config.yaml
n_layer: 9
d_model: 128
n_experts: 16
experts_per_token: 1
d_expert: 288
d_shared_expert: 0
activation: "swiglu"
moe_layers: [0, 1, 2, 3, 4, 5, 6, 7, 8]
router_score: "sigmoid"
normalize_top_k: false
routed_scale: 1.0
balance_loss: 0.000119
balance_bias: true
router_cosine_scale: 20.0
scale_expert_input: true
init_std_router: 0.00639
lr_router: 0.0009
vocab_size: 16384
norm: "rmsnorm"
norm_eps: 1e-05
tie_embeddings: false
optimizer: "muon"
lr: 0.00159
beta1: 0.95
grad_clip: 2.0
batch_tokens: [16384, 32768, 65536]
seq_len: 512
train_tokens: 243900000
steps: 6920
dataset: "wikipedia_en"
Below are experts of layer 5 (counted from 0) of a mixture-of-experts language model. Rows are named router (the router's row for the expert), down (a neuron's output weights, with its number) and show model dimensions 0-127. Each number is 128 + 24 x the weight over its row's rms, rounded and kept within 0 to 255. Numbers have three digits each.
After each expert's rows: "raises" lists some tokens whose logits its average output raises strongly, later layers aside. This comes from a sample of Wikipedia text that the model never trained on.

# expert 6
router:178128097146119109138105154137130149149138092125128113106137132121109145089146125164132138158102132125165101135070147149101131170098129119144122117117107148147139099098131137112093177141149111174120145176156100096125078100105085139108128163122148107092104126135141113077113132154108076106118157141095107134105152112160163106094152133133130124129163143141095113168100120138119170142117
down11:108157146136139111134104098122126163137133105125067104196106177146135141078132101153085117161136160135109129153122136150144144141120084136141122161112163164145136156104104133147128111097137115123112161094136137138130179160077124161146086155151134148120100152152099149124148156138099136094132088149115137120160129172155139148112111111117120147116134133137100125091139107103142087154148
down12:150119102075142120105139117110142127042120115153137146139146176132138144147171154081123099128116102130099111138158099111165143114116116179131088092139149116137139087140150126149109123117130116109126149131140115108112111144146122101144159137099126107085138138120135156130098122141153139070103088134118144147082131121168098082166133140115155132125155117173137119110104117092164133118094
down13:149149141089123154141105102155116133128155109114106158140102134169126112117119093140117132134163126113126117121162121104102124124140116138141141114143177133133100134147146125126140096109090132152152141141120159143121149167145067105088116107115105137100096093153123125146147145147154153104131187158115160101114096162063159110167137149147083195150148120113108148124095083121128136120092
down14:160141170089146145145110108116132132119097166143154189137118143146127077118126110141099128117125096144150137154113138133130071138143139118126153119102158120119133148109106122116107107109102155144136130116139147129128105130162088151169136166111163159131103132097128098112086125112130127095171151112143128125068140141078123127146155102140132100098153131192156173071110145144097143119114
down15:141077156115113115097096122142134117117163105114111156132119118113154127081111141088164116100163144127141143106150107115167105121093089139112148119137098130137140105102129158167125121135119134116091130139131100115104111093124147155128126088103145094160131151117123096139132130103128125136082118172144091056107157103088069172165117106133105134120164111165132092129113119138132122119167
down16:117111117079140143140168148149110130122145130132104157125123096125162135118117104138113116125102153105139108110149176120122166110126126118174104144141129117173132158088145097133121144170114144144147129134149139111083094147147108122148176132079135134133133156151156131080112128071115120106139119115118139109160103175101184103115084118148150109134164107133080151115137113094083130091162
down17:129120117151112118144134128129119108077132171130128134079153146137148127158152158098124139145106137113115111148137144150124153153138136098093101166119136120146184120112135144120104158144130112110104168066095113143117149163139178103122106132126129107100096119104119154162080104119129107110091086125115130156076181077161075102113121108138111120151116119113089117119117129154156114103109
down18:154145091141143138122165141092132150142089127169160132121149125100176098131097122134152171077118077111112092142112122102162080115129125087109124116120161100118156112164185110159092145128135124140151118115124140109114123127114159091129140120151140126142167135105098138124133123130161104092166140130131155118119167128120123184122117126142153136096117118175067124140084136137116142133158
down19:129132134106100152115146093118115097102090118120158138122144093142102131111113096118158151126139118141168105114139152125118151147140182112135140157093124072094084151132168110123143132099118095109125110120098136141102107163185150120126110123093118148129152128158130082124138105151127140139081139180135120124096078163107128107152117129137126183115156068099133132140139136132100119148081
down20:178133116138112122138114103096134118156122130165139130123085147124151109117085122156120131137116105146098124106164090137085095116091130101135110123125131140143124155152176100124133133166163109123115169090139097153163151113112130118136089160107128097159146116100128164144148127085075111085105148113116082131102111098146175122153101121152090136120180110112138101141112121133077134106130
raises: "-", "\n", "|", "==", "\"", "In"

# expert 3
router:125139129135128091180104133156145147166132101158141124136088115155095106084119112179156154155155124129154119148108129171123141168122107095154157127148141132129136101135143142078124130124177118115137140164151118102192121134099091141076125121139127120155117136111180089079126144064160110122125121169115107117137152117120142114106141145138141132118135130095136104133146125103140166159102
down11:145134157110123129123143128135123119077133153108150124076120146144128110149123130124142111127140141142112157119133111141118138130078100150130106176162157123112146161176149106127121120176100117086106120141147139141123175127122090158159145142117134146090146160088134160102119108119112224140159114131133110119147133168102125145097129178147130136100152115145166171101116147113159165112113
down12:100121107126151070120111150147090114156091094175136141106128132125148138099080146124145091114175090155113106116120095121119131149135137178123134149119162155113143080108108130145123094152116109134116120076087156116119182147121139140111130128113117140124127144099084153120128132146097109095153108120126155120144096109141141120108100098156161149160132125151113170164095136182117115101096
down13:102138084099132130133139150145117120141104150120094126098135093089175114138124127185147165176101112084163134101109107178119114118112154116149115122112095137105152132116102104107182124098086147129135124124141162101169123142150105143131139149123092088156144105101145098127123132147106139118099144153090150116108142138125113142114172100120179138146155107127162119133145099160072140147134
down14:146103141101122147138166188127166106142139126134103108152136162188144119100132129123134118120160132122089104151110106125102112126095142143134144142159142111130151119159164136149132142136129166095075120143126102145134150145136088133142105124137159129108137136103133131163182072129112109141083132112138125145135125100132120072126115184064116129124091093141181150119110145176125136135117
down15:111143107115157129133081157114194103114122131135157098140136171159117162131123103118138158113106146129141079118130128131089122174104104158158131170096123150121141124104125145149098104148114108105073086194121130176133114112164101137108116135165174119092173125131116143121139113171141127108135127127154140149121104165126146104138127163098105142136123123116156139137136166135154154160133
down16:107140110117138059132164115136173148113134143096124131146155133120107116109152144111136152110078055136136105143101114156091112100160140136154163161137119141151126120120155114142124114122093151151121172119139158145086108185080146134115176155113146118107114126096130183135171142154114133094114095125127119146145111147143155143094145116146146104167126135123129134121129130120130131117189
down17:129099142117098146139102126093115128157147181104132146120143118132177106105099112120143140162117126124138092138116122130125087142107123095115141178085097140136109077151159116098133126105110144127118104170151099169153116111148122107149190108146161139136105132131126091070089185125125098154188124124125121101148133124105148119132115143115104110146130124168149108156093166135130123148113
down18:159141115125120113131115106144091143156144128143081094102130178111125142119079136140127115139096132124134118070100104143123128121183157170092116105146151122138142118130133121084117170121117109147141142142145119099102112162081122164140146123142151150047136141121134136168130131130130128147105140114122176144160120129108141104171120100119167128154097116128137089125153080124081144092148
down19:137159115167110142155107108118149128136128163110083159089091132139171137103144146139140123143128123154140103140107141114113133103067123126125123098151138153141100140120130142165111148120132123141102160175121074101111125127170118169129162069107111103127120139108101123122134140169151133138131105185061117153116129069120167105142136112106136143150094132133116162128136124123077162128136
down20:086140090131126154132139133144106132139158105137175125098106106118102108149142138137156111101132149113167125119098143110163130098135123100106088123131106167060135124164118141113114119089146141135140143171114106093138137136120152116098098090072158105125114117107143137108123172113101134145147119119114137144077120133155117114137111095094135092147111130104090109096136052137079132099132
raises: ".", ")", ",", "-", " in"

# expert 9
router:122112150150133118176094177125121147146122094141127101127132160123149169110173141147159123150135097123127161154144115150163157165169113106123169112189152118112134122164097137115148138125137115115123152122133150126180114139133107114126145152115122104133119123120144107106089128123078098088110132107119105123136113121137185072122134129161125168112144090100108148155125181176143144157145
down4:137130126109128121116097179114158127108115119108125126133104077096117162172190125149161150105136146123141061158164122138133118163108115123111107128161140125148130135176117151084133130138158131128113133102115144091122142093115120152152155107127121135195149096136132126135095096117145110148117129071094097126111107158104138126164107092140156122123105103091147146113134160103129108128078
down5:126108134119111139084122072113118129144092094112137097142127092142094110136140084145120089151163130123141135099078152088084127138125120118165162131142096118154135123144131101155095162120125152150133123154112135129112108115087116080140115062141063116132131117168115143143130128118118088117172117140132138133099093100105100073128155150130163102152147117106111125174125135148135122121137
down6:108147126123146141120154123124132105134122120128192091128104105175170111101117094103141158173126105137122108106133111118121142142140156079094154125118120132123087064177126137149157085136122100128110132097147148129102118120131092115094087117131094145109098150127112119158112140152113112141122137104173116154167174127110131088155161150153141188160117118143126125154130089162117123127125
down7:101171127107148141137143128115135120092114132155152130139132077097125113092152144149133135150101164085108120180091154121136153101163090105133090169165116144149111154158133106094106176086118140124107123134068151119129121123125098119113142086077080096124154110123117112152149127135156123134154105142110116145118148123115127161160109142116135121099128130123168122125160117146133119196104
down8:152181114100100124133159073134134113160131164117149135151131094119120095103126144152131110123104135137098132128135123146071119106100135158126052128137115153146142132130101129119137099110187106081061198141140126130118158151113142136128129116123136158174137121125120136147162100131154150147120093140113111164119131130094087150124116105152139133152117112138092155123123100095101157123120
down9:116141115125119100144115126161113120126103120101117122113133122126128143134138096143120140131109089117119078151135146090122121141090103124131128151169165125118132137095103116092075104123063139146115158126128160142147122145134141152127130111127093098157115153114111130101044120091126122115131075131163138122123124116151129055117123129131167134137134120173164090143152117054157150128142
down10:115173090184097116135149116119143145148151164126127122169125111120156146132133134137137124113111115115093130188111121096092132120140123110126175048138166096177140092124128137156167099097120151114130101117114146125153115117108112120120118138099148104096090094113089132117138083108109118145106131108145119152119072104128107127164147128109143108127137119114152148131116160123129151157187
down11:143118126132133127136141074098121129122093133164121110158138098143138140150119116156105119147108124089125121175136148106139127144072131108125174109143125167124126182144143101117162102139126122135115106129139168105141140167125128133153181128161132088119126148146113118080128171156155128141139098173142086141102132109096141138137161116077120117132211122135128092114119130125121151122183
down12:141118142132151172178123166142102099091115119124115097098137078171134118129111157145142144098121097112154107142144126126135122130170100090101162103122141108156123120090106156129131126137090122127128078144119100120159122135107128107102164156084133120139100156108111110084090163127081133121136113125096134147094135174115162130171117125165165120122138124127106086097091171165124120123139
down13:144126156089122062145121141125136140092113123122101162104148152123148125142131136157116113140119120142158137103078157129176089130153120104179189138090176136131124118148107161155094128132129127134138128134111135140102152149103141125153157119090148123144151104097143121106104100128155108155146157136149131119146144125098127108133101106177140154122135137092129130182134098171166070134159
raises: " and", " the", ",", " in", " of", " |"

# expert 12
router:142134092121133094164113121124123135149180125139171132123138095133128109098152112116154115127116105161174098111082099131163147163095110121153132116101150132116123125179156118108120142115184104099134166080154114104136137124095048125095145142115078116162115144130126118133093095118187109116154108123136126109126143131153156115110143110134163154141128120081121128157107134136137128123096
down13:131122151142089088107125115118086111100129137074113104150100128109121105153115155116113136080134119160145203166124127121134098124149153117127160133151122112117118161138101139098140103101143117161114134110120159083145132119106134172149113105114144151205092139108120145117161158111126089170147098138135114130174151103119136114105122127107124091110158185129116146116092104132136113135134
down14:134126102082132132152136195168130122115163153106131138128122089106129117162151123111150143140150091106142168122163090113128136119086103135100104093133156145112137118139070131132170111141133109155133128121144123173124141115187110142104128130132080127099092163129110100085131141112118131178175158159135095092135138140116173123143114124168132111105167152140120125136135115125121115109087
down15:100134144106129183163143131156109133140131133137129109145110181112174140128115129090111167124118125127114146087100097132136112118118119128081113133166099145144121142070110142085151143115096130132131142126144116139108169154120166155139144093185129185165094157116089121115135124136136150136106135153113086122136150115111116080102124092125119124107133158171139167077131145127108157094119
down16:121125140138181136176128131177128167118094102146159104158152165165096106119116126115112151113116108142150099157103126124117108102101126168125122105143131135078139129144162131124185142126144149178130150148149086149104113126145128127124112141084179101135099070105096098114131141132153117135111092116154135092130132151106105135159119151151118121138173160102108106090115132099148113131160
down17:096116140110103153130154109119134106145128115127163107118138149151129152131103167114117111158137105145113105118123105126204084089131142146128186159119132140113166134104125077100123121078112168138111098166158133125142119130134114128106155142139077130121158098141140125165094140121112108151106122161127109094107104147126135103077122100124084133162134122169122062158120112121147121121100
down18:159150147136124120137158127109136131074109112119109187138116095103128092124140110117116155110165083131106135131169115119104162106177141149146139108146072103100102170083169092107117138106168146154152077117101159151156111135142167116128131129107126103126110142130126097107107107127135170134134176157168178110130118129169099154115103092127128113127129116119138138144112134124152145110146
down19:093152113126134175097080102115106141083108130138118094157136160121124106087129136103098129126155142142164112146108139123118108135111163102127152110132137131154152116127115137117156134151117130147102107144103117141096146071159127117121152117105125136082077139170060115137139103161085131151112110119139100145165126102174152115171129104091149134120149124116131135111100125092071110097146
down20:122140168123112083158154113123134130081126134106141117147137091091110126119107164130125095112159159148108136150150088161112140091144146153134090100111122131084111108159138109109139136128107077128108116116106151121091124115103103178113106159175110069096130158098155125124127129161152181124137103115122168121102166095174111112134128146165115147137116158133103129115081129147125135114129
down21:117144105086122130117134113150082151127136131107142136177172090167141147129145109103132137123158137148147147128165142106139106108127198130105119126120117128131146125151131144118129152124112125174127158142122150158125135082157131180095159155140129106153118121174158116143128155118123108123077098112131145104123077115152090138108143123081116087099141147130135086112175144131111153133064
down22:150109146157160146122165104132107165103109093097110124109151155183116140136107118143120141115169154137095137104162119169078144109164143135149121106110166104164149118137147141118144158092134127102124137144136110145136118099081088113115088125166124158116123118133123148146165099136126090159084149099140123123127083149138092081152134163108090121144167136125166128146102127160127155134157
raises: ".", " and", " in", " at", " that", " itself"

# expert 1
router:134157128132076167133132139149105110141131114142136107108123107131127126163125164144115150145155115130144105152123139152100127193133165108129210101116104151095121121145108129101091136164131151169160102143156153148136068100087100161113106125162072133092143153143103145146124130109114097114112140146120139140130150138133169126070155167115112105119116137101113131130108138120119115157109
down7:149131103136122181136145127172129104143138148161178168155133143146104133148161139165108156090096139109124095153126130121161083135136153117138113094105105152163125131117141116117132143113143142110113144120123159142131125124111136093146125166099141167117110083067102118141163143125127129123182122138102148158140187177139085158128099120139162111149112155129110120124128170148106083098115
down8:156166146144148145139128142163137112147093134154131120152046132117082106106168109093122111106123151116098093158120107149127159129144125153079132172137143082077133105110154136107132124111167093117101120136135109127134153120153135139169170100084134129118128097131132131157146117076104106115093133089120091120116110114137098147127130150120079088121106162103120151127119136108143110123143
down9:114115116147143150115175142178151083150140125150098108127116126111107093132125106109120136188108130115149140122146135104125120111107149105117125120123133127146138087180111149094088143155143127134099099153167169114149169163101133104119125122130146138146141166114083137124154163168096118158124094154107180102135119131089121149137141136117122142130128188071134125068164148133128146128118
down10:142133115078114131062081150148114114133116131099116134128101138110109099158118179142093128139130112156113156143136154156131137120124150116107128108160092093117154099194147092061161107126132123114145134130136106128103121160118100119139147098138123116109113124164093142100124140126121112142126108099128191118085104109129113120095162124133087118133132088093118154078120090136098134133140
down11:171159122111145142128099123140153093061082172094161119115083120162125152137157141110150139077111101139101131132083136098135122122117129194161147114122107166064101122096119134111110124163146131101116122136114139170100127141141132133133132148138133128146106128089177141125124118115113127133115114152138162154105143157156156112138161160161119132129095131134119172116156121110101139160113
down12:098144144127132118102138147089114159124141121078156144091130136182120157140133109121121110076093103128121142122096148143155128138139147116139165104093120111161117139109129110169168109158131115133156127114127161124151077111114066165086157106134087111123131121128173143163117152134074117119181130143085150115122143117130135127159168144119132153115145128132100139127136140167152137070139
down13:100133128122135143143124167134131113152085161149107116104121130150130116093106126135158125108109142138136136163110102100118129106194094129094136147117100150147155156130170150143112130098120133156123106128129073130131095109144143142074095115099074155119115113111143148109166100090125123121066135148115102118101118149150142130115118100136114092135080124157146172134138168132131072100168
down14:139141109178149121153136126119128149130142154128143105160117124155112079142125136088120149110142096120110125125131124144109079122104111160129092123137128138090153157104087121155143111093172157116128149078116161129132112136080136150113131144129151086108120127177113142100153167088119116135141138111154150151145175091101131125102070128167122103122162149132077123159164122101117168101127
down15:121109111142070182117121126112145109131125119095085094082125124138092125124147140173123122136114113125111113081132117148133059129077148161127122147114089151089178140181131152090136117123094124102144119133110139089131142138104128117133142104091121136118140099169150129180111104141132156121152152185132159146121142127140080120124077110118123157107126122105114131141127132126103158122128
down16:107126120181160143135121130148134103106160128147130142124091146152103097146130133124134124079163110107172123091105137153090115130133133159144128094120104181133165131132159124134152120117099134089103108162103128139083075138126145131145129109133106116069142138112110128185113090130137098106150116131128127164166142170157129115122075155100090150120128112126138132131147186166110119103136
raises: "-", "ine", "age"

# expert 11
router:181117109132099089119098160111102142155184132148121123150139138156134158128129161140170105150143118140135090166111147133092118151089099099154118120164096123087095152103105119092092144132157130171137144177135130133157119160076115136123115144113139128160123091114151121099130128152158108145138141116094110133127119101128139131110185121121156163161169128145131155133128178141120150160116
down7:114134126137159133113101143129132137144145153132136126139151080118112157133143160089122135165161138141137151118119133129153093187097112113167139133135097158091146132140129062112131129174115181101135134143145138136167068134164059140149117117157119182149156090137111095127119127096146109110083134100161129110128125135130155129155102144132109134177163141153147112145111147122126144132147
down8:154132145123131147134127100118143140111145126120125175100135116108113159089138174116158114143102118083108128143131114158120111113119174149123106128113044091118112191120115126142089109153135164140098159099154112117123088159090137155138114155142127156084113098096131125112106140163107126131101126132110149115134097092145115178121145149109128095161140158153135089126161152143143148093136
down9:140086139108122145135151150124125135139092112151109145157113133127141085138138161133095135160171114113096125066100135178144131134131128162111099139137143117070113163151127127159136152127104131145157137087135189150160114127104134162127166159072109119134100115185110125129150144098157139123129170121145123122132108137140138133147146095135111151113128162105157075118090130080141144140148
down10:131155202158143138122127144158123136103116149169142143136110104131093084094151120114088085116125130132154138135111170116091139140134146147195178115106125120146154114113164127121096149127099146104137135115090136125091098149153168132149100095117129081126136132155092135149139091175119102098159145116163131129140115106128086146145092107129091118123131145128099090132152128129153134121103
down11:127148142141162142127152130132144123090101131069166107115130109144136156126159112116108168124123145118118115112145133121113154103130128083140139086100129126140147144143120124142137078112134148145111140145179083166129081141108124124139169116117113094160124176103131147135137097094117156168151140076145107111135151122121144161162159120151160140095147114107118146167122107116156044115147
down12:164157125111178138111078156118159142145107124112138141132141131156109151150137118132141154150111137145111106157120078094127134120150130093107141127178071107164120132138144156137124113125067140121140130100110140194130142138113170171137178129103111143114116100129183124121155108146107133099156172141094165129158107076103124162129157140124104139118144090128130157138130127114153132132143
down13:111157129129114124166118160157092150099095113091140148100149134127167152157125156108151134155114157131125122143124148117162127107178110134139177106159129157144101156116108149118117139067115129116146117089142166131173095155137156134113126140138055121133117150146144129145087105137116127117128162105120144055141141140135107084118072131118166127149131127135131109148152138120093111118161
down14:084144138135085086160087145162158131088165125113175115112111128168112123131128161116127144116117158125143122117103138171129145143130147162142127123139110113148125116117116116138109159118082139127147098161113093146136194167104153124116118070125171091121192150144148143109130136135109128119156154124116131134099141132146120127110120119143091150112115172151135133086117077124158102091154
down15:154170134131072144173153092153153088109126145067140143131121122132147181125126154167083120119124154124140158121150114108109095115150174130087136112120127097136147160157159095152128124141110110162140135144114131128124149121152089111110129127134100083194129118104135110166155135125155148114109109144128121127130176157135181138110118101128127162127119155132169082140129158148142114115125
down16:144163141117150155158162130141147125097122123163135140132089125142140167143109149116149128111131069143080107141142159082106111092128115091101090138118121138122091119091163143096129121114105089148161117144132109126071103117128148143120123144096157107150135169096117126092165094120155132124135147122107141106131159097143077179114151086122148151145127109127111148159156114107174122157114
raises: "\n", " In", " The"

# expert 10
router:169129116117093060191084128123124151137157120113136168076085105095136162140125089171125118152104138128144130124119157172117149153127089112155131123150139159122117085183142112125089120146159140123117127127147158101140129137095087132129143097138089072135155142113142125125115132081122129125083107137137106124139098108137117129087146136133132155127126151103158137140141147140125166146113
down11:119087137127126116156116093159082153136133066134156126118120118096150169077114069103136119105104156148114116116132129111118155106130092157110133138141082131113104142118090130118128108086172136140170115127115126148151135127122090092108109144154136137152115091120144134122166109109119120152080162122117128121118117108106058142153129177130100183115155109169120128143136130148116141132106
down12:134135147189150140132127137127117147110174152136131154121117106162070129151172143116165165124088152089119139106092113125118118115129069135149129134089140106109142120091130137111140139113142192117124122094122128113124097100104140122086135131120152174162125136109181128090138127119146124134070130139092091161162148122138070127153149111113103107117156131164128145128130154121153124126134
down13:123132116116130086112158118177138147126135106118120154122125142160134131117113147109119086173156077113159128164151131159170160074098145136127165124124162096082123135131144150104133101102101133150098089109160112168152130158098182162143079139130095164123138128112133172150148119122098118118111132118150114171145119127093162117094110128107083146121119126139092122151134150121151139116098
down14:134172153164089117106091094122097145178129146135168120106098142132098149137165132160165132123114143144146138132161153146147142150130159173158149088105104131152101093114118127099168161102128120162124117109122143128143152119125154149155063144093088139168116099121106137110134137121129156138108111133152137158126077127113140142163151133178134164136147101107112146139146114091087122125103
down15:122113113131142171190096122148094099131100111152079110108119143136150158102125105107132131121119106093121160140091108138103129158107122118113085155133173111160157136130120101090131140134113131169112094078115150111153084148084082114109107157110104114149126112129144123119089152141124155116112153155178134109153076129164127149120148118130148121147123145089099126141091148119174105118126
down16:124106117120064142122144106141127105166122094133155145145097109117139118134120136139152145163153095090159107120137105131090117138174165159121146159120114064104145132133090143140122123137169071107140129152144083120142111128144122134119128127115134115186137146105145168129145127157183169147108104096084140119157141104161116152112081090144116131113138106160123137129101098126137155106149
down17:177105079158123134135123167121187096165120119126062101141174114122123105087091116158130132116118114141088108131163159122122077124172116108144155123091113164138146109128140140115107128120134112141164144154128135138120136122152107105109132120141157110169098140110111125127134150099153160132144098115120169093106123147076113116091099142110126117112177087096130133129118128098101145155120
down18:150144122148081126154159134090134111116136127098094106099152105034119146109102147168103111118109143159100092158142115132112122135171118096125092142094174126117122157128159100114140136122168193110110102125141153136126105122132087155119101116122145134124148126101096135132112126187108120109104094109107119100139101131102110105095108125148127126114145114134079110118152120141112100124147
down19:131146136140136154095105132199106135101080128153146140132146122110153096119137179141147089096181104154160136142098104147151092132120152127085127114097123112138130183132153182160150143157092152116112111104121121106133158152095163105151105134099095111105122146121122154148103125115085144118123126141141140152169138103174144120116109090145117111151168119117092111116135114137130109120160
down20:150158113107150162143136134103190120129128124084136137147121133139165131080098133142118163121166134132108127107137125087124102146117151144144076137089123088081132156131105156140130153127099139122090128094110120138115094135133127112134132105119142141150128110134093091149110157173096133078160149112094099112117137120164101142182121178150074120144129091104123106123149101091149155120135
raises: "\n", " ", "\"", " The"

# expert 7
router:130124147130117101136157114128119115129134161154102159118108154109107096118146117116180128147136103121104115080105118123110158155146171125112097137147181141127170115156142116129093136136166099104163116137131151130182111166135086099117102121144125110119125119095163120079156171130160146096139121171151123108140131129153211125121119157173131147135109100128113118150102127148116170136103
down4:123131145143126070099128126091112150109128136162060130117105142100113163144108075130154091103120116112163146118126120165125142098127115113130140127136130123124141134124130128136125102137102118118183157167089106104110097086123165109148119134149151084158148116107168121134093166134147110166134102137140129118177129090154105118145120114100121073145154134132141067145168144153128113115101
down5:107130113132152149123125165119082099141125154129085142077121084117150144130147148128151118108108123121134142158113121142125146117149119131114083120154113102126142166089163165137171120114128158143096115107118099137176146165140156122116130138134165145148107111090111104099119101110116107115153144141077175168107126144076101154116141061154167131117118134127156159119127124103156138077115
down6:104122120134165132097121132140082113099092094133128085150155137157094120107150151105112166154155141143057132124154121148117095168160098100123148163114103099142120119139115126140116143095112173114142088138101182115146140140099069121109116100152091074103159133136110124128148143132142111131118118129122111150083136101160184131162100133115143096137138146133135129124111102135128150158128
down7:127119154129115094115128112147100125106097130072140121098103152124151104107155139105121106095154130155135143136079084115144127149129134130111112144136149128127127132109110105075143105175120158123100158122122095112139134117111178130105112116141096141110137122111119111106165118150143144110134086131072147075136128102171117119109132116151106150113132089136196147084135109110110110132048
down8:174152135102132118105103109148086092186114160130123101131137134110144105094104139109125118116122176129096096103138121114093137112116144132094114158127159108145147154122126112147165135083139155091136120094125117149152144110132146143091120106160125164086167167140096126099152113130114115139134109166106182168137153132106125137171115143105142113148113096114102171088122151138106146080156
down9:144154114131128156150125104140128154129115148154140092109116182139152100102108119109111107136143151109136114095172157117137143114176150118100071118140131092103118183158148138116148141143127164129152113095161168083087119144094098133081117131152151134120158147133135118177141130103145100102143101139164112110134141106112158148142121154117129158151157108131148147105127150193106136174130
down10:168103142142120080153085116122108108153093138116142133172142137116085117154121118122155170110100055195149116156128147129142123118130156116124116125132114147123110101141159126160135120088134100092120129147108109122129173135096137167116103122098160125164158148122137182094162110093108114150152153130117112165145098124096132118124132124148159115124123120147144107156097144140100094082117
down11:173115134111125126127152165166142136139149113113120146108154119135144122104123088115118101136149146188122130122172102153117099073123119103145113110118119165117125090153100141107109108111136151135123130126179157143161163148114118095140158065149096084142191103145158130123129158158160101161104136099138149105095105099098144077132110144140158119122124111151141132117122120132173111111140
down12:119102106134107121112151166078131101145114132142113160153129114128150159126149086119170133102124113134109099098098118128136142124161108157157133094113142151146153152108148133104093174109129175112105128141170129129112075121136166144117138075108127128130149095069119154131052144139118132100150131092138098117164155146149119146108123126107160106124143137105155095162101164112158132124152
down13:127065123126136127110145136084172168115094109138118179140103078107174142151113118124130129074091084183145096121147142139139114099141137144152105094144193102098143150122148092100142132154129106136132159124120135161085174114128121133105163152138157128130126138137093135144155133131136122134139129150129113130135154121149148112142168135141155121158137073116125144105123138100101141105097
raises: "ney", " latter", " others"

# expert 0
router:094133084135128115146151130154158137154113114141131157109107173112118151154128089109174153161131139154145131154118161140156135147106174106133160134118124151150152119121109157110121153150103125120118120128135116113167151125112042141094099130146113102136090125143162136132169171124116097100105142102127116080114172140113159112088147104097145147153132164155103139136151162121086155118113
down7:115141122130121086117108166133118150137145062126133152140130092084107114120121108139118148149132153173108087137115122135098154122088118152136111144150127130122112112133184080091141109102122128082189096117102119086125100098130128092164129160141135130114144124151115132143136141143138155137121091182119141083144124114118099153148136145153102125119104149119136086127134167171151092080113
down8:117125111123130156080089139104132113135150145145143120156126134069129138132085077168114153093153126142109101113122134140171080118118133132191087126138087151124146138119135138128139157160131114139126104106119144157141143102135114095145157136102150165133127110138072128116129158168146124110107125170114118135075157113145087114152101154111114135109171128103087172095126108141136115154156
down9:133151123144141123140130133132129119167146107119127119133121117158137150190082106097134117158117116164174126142150134142145133114110120128095084116155114110120106095105135056117108140097146122142186117094131095112148144132138169147161148115145148107150176107101150128131134167119139152144127058126134123124134080162132136118097162149158114099121126144170108091093146117092141149135094
down10:103119106130144107099110145173122142064175121128118173132134095131105174121131136146160130116132177147172151125080131120131104120125115152109091128115147150111134143130126163121181159131151179081143143112116127142149114119133111123147123170167140116142151138094134119120163138130152106154169135121116134145123145151100148088183153126112121134091161120143115114136142172123130059136139
down11:161127106129123116108158172125158124118110141110136140114136110118158145089118140136174137168151130132149115173157158153141116151132147136121101122129107165138127144148142132133153140133107089150136177145100131150077163105140114166095156129148142069150146116120162105126118148148148181164114126119125140143152143109151112160131140130140131116083159143147171115075127059066120124141123
down12:124151181113094135107112128128153169132138140125148123141108140136159115106095159145133095149087159130114188106136167071141114118141180141142138128132105120115137122107089127149172115159141121137124140163134134113106078104126151162101121117136106134152162145126146116166103107165108099142117119130198143125129111144158101167146100123137107129097140125130190131119124115181138142123167
down13:159134155098134153109087099103112139144143131092139139135159149168114140122126093143127156113118117132111129175102166127102145137135119103146170159146161082125131082147152146157141154125117104161124104125128054140136103149131138125132095096131087129131131144086153119144126107122093126197095117116099150160100132127129127122112116097158105150139176127142112128102117164132106134090183
down14:102101097159130144143153094122141160153182105108124167124128110136117139131105105073107134116083095171160150146117141120094128118119144163129097106132122113106156122115108140109168128117114133094123151115153123155135139111139120148127092110106078118146162159154117126124112125109093123126122155133119062156075112075098088107129135124138107145101129119187129156082135110093154118124131
down15:145085128178148082132089160141129117149109135097093133139125165107128153150095087141122091163070108097119161122133109119141117105115160148149137155121110095157139120117092082098148110132122123157120133147101130150170146120111096100095126154151179156127138095143165129133141104137144100104138117071150143114104079171150113134144165120128149157124112132125131132119090125121158118156136
down16:098094125103152083154092147136158146102117144089086119135145123129131145143158130142139112078127143126123095141117120112114129075125168119157117127102135151155166115148123168124118183099092154078144139142145116077118130143146171141086119125118140144164109097112087107142130119114103143099123085126138090105128106142111154139172127140129151125170107122098173140138092177116141109132115
raises: " countries", " than", " available", " part"